Experts of a small language model.
Training: a variant of Adam for the experts, 248M tokens.
Below are experts of layer 3 (counted from 0) of a mixture-of-experts language model. Rows are named router (the router's row for the expert) and show model dimensions 0-159. Each number is 128 + 24 x the weight over its row's rms, rounded and kept within 0 to 255.
After each expert's rows: a language model's description of what the expert responds to. This comes from a sample of Wikipedia text that the model never trained on.

# expert 5
router [150 132 128 112 151 129 113 166 163 122 140 104 148 111 155 146 121 165 153 144 151 108  85 141 169 103 166 100 170 156 125 149 154 151 139 137 120 133 124  80 101 102 104 159  95 108 150 135 124 139  93 106 148 109 130 157 138  99 139 144 148 142 162 152  99 139 122 136 107 157 153 102 103 108 152  99 149 131 113 148  87 138  99 187 150 116 115 135 145 168 104 164 102 146 146 122 123 109 151 164 135 145  89 107 123 170 142 168 147 114 113  99 149 111 113 143 125 137 113 158 145 164 132 141 122 111  96 144 141 153 122 159  82 118 143 139  95 138 137  98 136 109 105 153  90  88 163  97 131 100  94  96  89 113 114 117 128 150 136 133]
Description: Numbers and list dashes. Leading digits of years and population counts, such as 7,282 or 1987, plus dashes that open list lines.

# expert 10
router [165 157 104 112 151 123 114 144 166 141 127 127 164 117 155 150 100 138 143 164 156 128  82 125 166  89 174 138 137 101 149 154 148 172 143 144  98 121 169  74 118  94  86 168 100 122 114 134 137 124 131 121 163 104 107 146 161 128 142 133 113 148 130 159 102 125 118 140  94 169 126 129 118 116 124  89 132 127 114 171 111 153 103 184 156 146 135 135 106 147 125 140 110 156 143 127 108 123 149 148 128 169  93 131 128 154 143 177 148 145 112  76  99 109  85 133 133 125 131 110 160 150 142 124  80 118 133 145 146 107 135 173 117 161 153 153  96 107 159 129 142 140 108 140 123 106 158 133 122 100  96  97 125 132 112 124 145 163 150 141]
Description: Second syllable after capital. Short middle pieces right after an initial letter or consonant piece, such as F-t, b-ike, unf-ort-unate, we-alth, B-ot-afogo.

# expert 6
router [150 132 128 112 152 129 113 166 162 123 140 103 148 111 156 146 121 165 153 144 152 109  84 142 169 104 165 101 169 156 126 149 154 150 138 136 120 131 125  80 102 102 104 159  95 108 150 133 124 138  93 106 148 110 128 157 140  98 138 145 148 142 162 153  98 138 121 136 106 157 152 101 105 107 152  99 149 130 114 147  87 138  98 188 149 117 115 135 145 167 104 163 103 147 146 122 123 109 151 164 136 145  89 107 123 169 143 167 148 113 113  99 148 111 113 143 134 137 112 158 144 163 132 140 121 111  96 144 142 153 120 158  83 117 143 140  94 139 138  98 136 110 105 153  92  88 164  97 130  99  94  96  90 113 114 117 128 149 136 132]
Description: Nouns after modifiers, table digits. Digits and pipes in table rows, plus nouns or verbs completing a phrase, such as college football game, former professional footballer.

# expert 11
router [149 131 129 112 151 128 113 165 162 122 140 104 149 110 156 147 121 165 152 145 151 108  84 141 169 103 165 100 169 156 125 150 154 150 139 137 120 133 125  80 101 102 104 160  96 107 150 134 124 139  92 104 149 109 129 156 140  98 137 144 148 142 162 152  98 138 121 135 107 158 153 101 104 108 152 100 150 130 112 148  86 138  97 187 149 116 115 135 145 167 104 164 103 146 145 122 124 108 152 164 136 145  89 107 124 169 143 168 147 113 113  99 148 111 113 144 132 137 112 159 145 163 132 141 121 110  96 145 141 153 120 158  83 118 143 140  95 139 138  98 135 110 106 152  91  88 162  97 132  99  95  96  89 114 115 118 127 150 135 134]
Description: Spaces and word openings. Bare spaces before numbers in tables and score lists, and initial letters or digits opening names and years, such as L-iverpool, Udup-i.

# expert 1
router [133 120 118 124 143 143 103 146 158 129 155 151 127 140 143 156 134 135 158 158 141 103 107 141 149 117 158 104 144 158 121 128 161 117 148 141 114 115 127  92  92 146 111 144 112  96 146 110 145 127 106 130 162 112 146 142  98 118 137 161 140 131 157 138  89 136  99 126 141 139 136 101  87  99 154  81 129 151 125 197 111 114 116 175 126 128 109 146 156 163  88 167 122 168 129 126 114 114 167 128 170 155 108 116 135 146 137 194 123 109 112 139 150 128 151 182 120 116 117 110 124 146 102 134 114 122 129 127 132 119 128 194 110  97 134 124 111 105 147 113 148  98 109 128 104 112 152 127 118  95  83 108 134 115  93 120 126 133 130 136]
Description: Foreign name fragments. Middle and end pieces of non-English names and words, especially South Asian, Slavic and German, such as -ić, -istan, Jahrh-und-ert.

# expert 15
router [150 132 128 112 151 129 113 166 162 123 141 103 148 111 156 146 122 165 152 145 152 108  85 141 169 103 165 101 169 156 125 149 154 150 138 137 120 133 124  80 101 101 104 159  95 108 151 133 123 139  92 105 149 109 130 156 139  99 137 144 148 143 161 153  99 139 122 136 107 157 154 102 104 108 153  99 150 130 113 148  87 138  98 187 150 117 115 135 145 167 103 164 102 146 146 123 122 108 150 164 136 145  89 107 122 169 142 167 147 113 114  99 148 111 114 143 132 137 113 158 145 163 132 141 121 110  96 145 141 152 120 159  83 118 143 139  95 139 138  98 135 110 106 152  91  88 163  97 132  99  95  96  90 112 114 117 128 149 136 132]
Description: Table numbers, short function words. Digits and spaces in table cells and election results, such as 1.96 or 2,000, plus to, him, the within running prose.

# expert 0
router [146 105  95 119 141  98 105 158 114 113 154 100 160 110 149 142 126 138 142 146 129 122  77 132 147 119 157  91 190 175 112 110 156 165 150 142  97 130 140 104 128 135 116 146  88 124 162 134 115 138  93 100 148 101 130 139 143  94 170 143 143 155 144 159 107 165 131 153 117 151 151 107 111 126 152 115 119 149 125 125 109 158  97 158 151 110 125 160 154 142 113 149 107 140 159 136  87 105 155 159 130 123  82 121 115 134 148 149 132 104 107  81 141  97 104 137 130 159 145 178 146 142 100 166 114  93 106 167 142 155 112 142 112 139 134 152  87 128 135 100 153 120 144 194 100  84 135 120  73 105 107 105 105  99 123 119 140 142 116 144]
Description: Quotes, closing punctuation, word starts. Quote marks and closing punctuation like ". ). .", plus word-initial pieces after quotes or list dashes, such as ab, re, Causes.

# expert 13
router [133 125 127 137 146  97 123 157 185 138 140  99 130 128 124 123 114 161 117 137 138 100 104 134 145  95 147 104 142 163 135 172 149 133 160 151 132 137 128  94  99 130 115 168 128 107 164 143 146 163 119 123 147 109 144 163 111 123 126 148 141 166 152 176 122 138 121 103 110 145 130 118  91 136 160 114 138 151 113 158  96 129 103 174 151  99 131 140 168 135  99 152  94 148 141 133 110 124 122 185 139 133  82  99 118 164 144 138 129 113 130 122 115 118 113 136 134 131 137 136 153 162 127 157 155 110 103 142 166 162 120 168  72 126 147 129  97 133 134 111 141 123 137 154  80 112 148  90 131 103 114  89 107 121 116 135 138 154 122 139]
Description: Mid-word endings. Endings completing a word after its opening piece, such as ro-om, ch-rom-e, diam-eter, and zeros in dollar amounts like $150,000.

# expert 4
router [178 122 145 127 152 147  99 162 140 120 147 141 149 128 150 164 129 135 158 125 161 129 107 156 155  98 156  75 134 173 128 176 167 147 158 148  90 151 154  85  96 122 113 186 119 104 165 121 163 111 108 132 146  88 135 158 140 117 133 137 122 125 141 128 109 125 164 130 116 142 140 113 149 113 137 141 136 135 106 159 104 121 121 168 167 123 129 153 144 177 127 121 121 146 136 166  84 150 147 157 148 142  95 149 105 161 147 147 147 102 144 107 162 112  63 153 126 117 130 142 161 163 163 124 112 122 118 145 131 162 105 120 115 126 166 131 124 134 163 112 144 150 106 145 103 113 145 123 137 123 113 106 111 113 135 139 152 158 136 175]
Description: Foreign name pieces. Inner pieces of foreign personal, club and place names in sports tables and lists, such as N-k-oudou, H-ap-oel, Al-A-h-li.

# expert 8
router [154 109 129  98 108 106 111 163 137 122 131  65 142  86 154 155 115 143 141 149 123 111 114 172 166 113 148  89 178 146 119 145 146 136 129 122 111 159 146 101  99  98 111 147  94 103 147 156 118 121 116 125 154 123 128 135 105 130 116 153 137 123 122 141 134 123 131 147  81 132 143 117 109 113 147 109 163 153 116 112 108 145 116 165 138 119 121 130 152 168  93 126  94 100 126 118 122  86 154 156 123 127 110 117 125 121 124 162 183 103 121 111 126 109 114 113 144 162 101 126 136 115 143 156 105 134 122 139 176 166 138 141  88  96 167 118 119 141 156 106 105 121 116 171 118  88 149  43  99 103 100 110 127 110 116 140 127 126 113 122]
Description: Suffixes completing words. Final suffix pieces ending an ordinary English word, such as offens-ives, gren-ade, indust-ry, assist-ant, riot-ing.

# expert 9
router [149 131 129 112 152 128 113 166 162 123 140 103 148 111 156 146 121 166 152 145 152 108  85 141 169 103 166 100 169 156 126 149 154 150 138 137 120 132 124  80 101 103 104 159  96 107 150 133 124 138  93 105 148 109 129 156 139  98 137 142 148 142 162 153  99 138 121 135 107 158 152 102 104 108 152 100 150 131 113 148  86 139  98 187 149 117 115 135 145 167 104 165 102 146 146 122 123 108 151 164 135 145  89 107 122 169 143 167 147 113 114  99 148 111 113 143 125 137 113 158 145 163 131 141 121 110  96 144 142 152 121 159  83 117 143 140  94 139 139  98 135 109 106 153  91  88 163  96 132  99  95  96  90 113 115 117 128 149 136 132]
Description: Punctuation and list boundaries. Periods, line breaks, table pipes and brackets, plus year-final digits such as 201-4 and dates in biographies.

# expert 2
router [139 133 142  99 138 135 139 161 166 119 126 105 140  97 155 142 121 177 176 147 143 108 106 150 173  87 159  98 154 174 128 143 138 150 145 128 131 125 144  74  96  92 117 160 101 119 158 149 121 136 110  94 142 110 125 152 123  95 124 146 150 138 149 162  92 134 124 133 132 158 156 101 110 119 153 120 139 126 110 126  91 129 100 167 147  77 124 126 135 160 107 171 106 141 151 113 141 112 151 169 137 171  91 114 103 157 127 197 149 116 121 119 131 113 115 146 143 153 107 150 147 168 138 167 118 137  94 133 159 155 120 160  68  92 142 142 104 137 129 102 126  94 106 151  83  87 165 104 121 106 102  92  99 122 113 113 135 160 128 137]
Description: Word endings, number digits. Final pieces of words and digits inside numbers and coordinates, such as Fo-il, ev-il, nucle-ar, grandf-ather, 260.748.

# expert 7
router [151 109 133  70 151 138 119 155 152 114 161 110 156 110 170 141 140 139 116 126 173 103  80 119 161 138 156 123 157 148 134 142 137 170 128 156 125 115 113  95 104  92 103 142 114 151 149 129 139 138 106 111 141 114 129 164 125 100 143 116 150 140 120 122  89 157 128 147 101 163 146 106 111  97 156 127 149 181 105 166  74 130 111 166 158  63 135 151 184 144 120 155  92 153 175 131 100 108 137 153 156 136 107 106 118 173 133 133 139 144 137  96 149 140 135 148 132 176 108 145 145 177 118 148 105 114  86 143 141 135 104 138 103 136 142 158  83 164 152 101 127  98 107 135 101 109 147 108 156 106 108 101  98 102 132 119 154 143 132 156]
Description: Word continuations after prefixes. Second pieces of words after a short opening such as inc, rec, dec, dep, for example inc-ome, dec-ision, protoc-ol.

# expert 12
router [149 132 129 111 151 128 113 166 162 122 140 104 148 111 155 147 121 166 153 145 152 107  85 141 169 103 166  99 169 156 125 150 155 150 138 137 120 132 124  79 101 102 104 159  96 108 150 133 124 139  93 104 149 109 128 157 138  99 138 144 148 142 162 152  97 137 121 135 107 157 153 102 103 107 153 100 150 130 113 148  87 138  97 187 150 117 114 136 146 167 104 164 103 145 145 122 123 109 151 165 136 145  89 107 123 170 142 167 148 113 113  99 147 110 112 144 128 138 113 159 144 163 133 141 122 110  95 145 142 153 120 159  83 118 143 138  94 138 138  98 135 110 105 153  91  88 163  97 131  98  95  96  91 113 114 117 127 150 135 134]
Description: Line breaks, prepositions. Line breaks ending list items or paragraphs, plus in, of, by and sentence-initial In, with some inner name pieces such as Dup-on-chel.

# expert 3
router [155 126 130 109 149 129 116 167 156 130 140 102 144 114 155 147 114 163 153 152 149 110  79 140 171 100 160 100 170 150 129 145 150 143 143 132 119 129 132  78 107 109 110 161  95 112 160 131 120 141  91 111 148 114 133 154 142  96 130 117 147 146 168 154 103 129 126 138 112 147 151  96 101 112 153  95 143 127 108 141  86 143  98 180 150  98 121 130 143 172 114 168 108 147 149 131 118 106 152 166 137 145  85 106 129 164 143 171 142 108 114 107 147 112 120 143 135 138 120 150 155 159 139 145 119 120  97 151 141 152 126 162  79 114 136 135  98 136 137 104 132 117 102 148  89  85 162  98 133  96  92  92  94 115 111 109 127 153 127 128]
Description: Word-initial pieces after capitals. First piece of a word split after a capital or preposition, such as R-ost-islav, R-end-ezvous, to change, returning, plus score digits.

# expert 14
router [150 132 128 112 152 129 112 166 161 122 141 104 149 110 156 146 121 165 153 144 152 108  84 142 169 103 167 100 169 156 125 150 154 149 139 137 120 132 125  81 101 101 104 160  95 107 151 134 123 137  94 105 148 108 130 156 139  99 139 142 148 142 161 152  99 139 121 135 106 157 153 103 104 108 153  99 150 131 112 148  87 138  98 187 151 119 114 134 144 166 104 164 103 144 146 123 123 109 150 163 137 143  88 106 123 169 142 167 147 113 112  99 148 111 114 144 128 137 113 159 145 164 132 140 121 110  95 145 141 152 120 159  83 118 144 140  95 139 139  98 136 110 107 152  91  88 162  97 131  99  96  97  89 112 114 117 127 151 136 134]
Description: Digit 2, the, name fragments. The digit 2, the word the, spaces and colons, plus inner pieces of taxon and personal names, such as Lup-er-ina, nolf-i, Ok-as.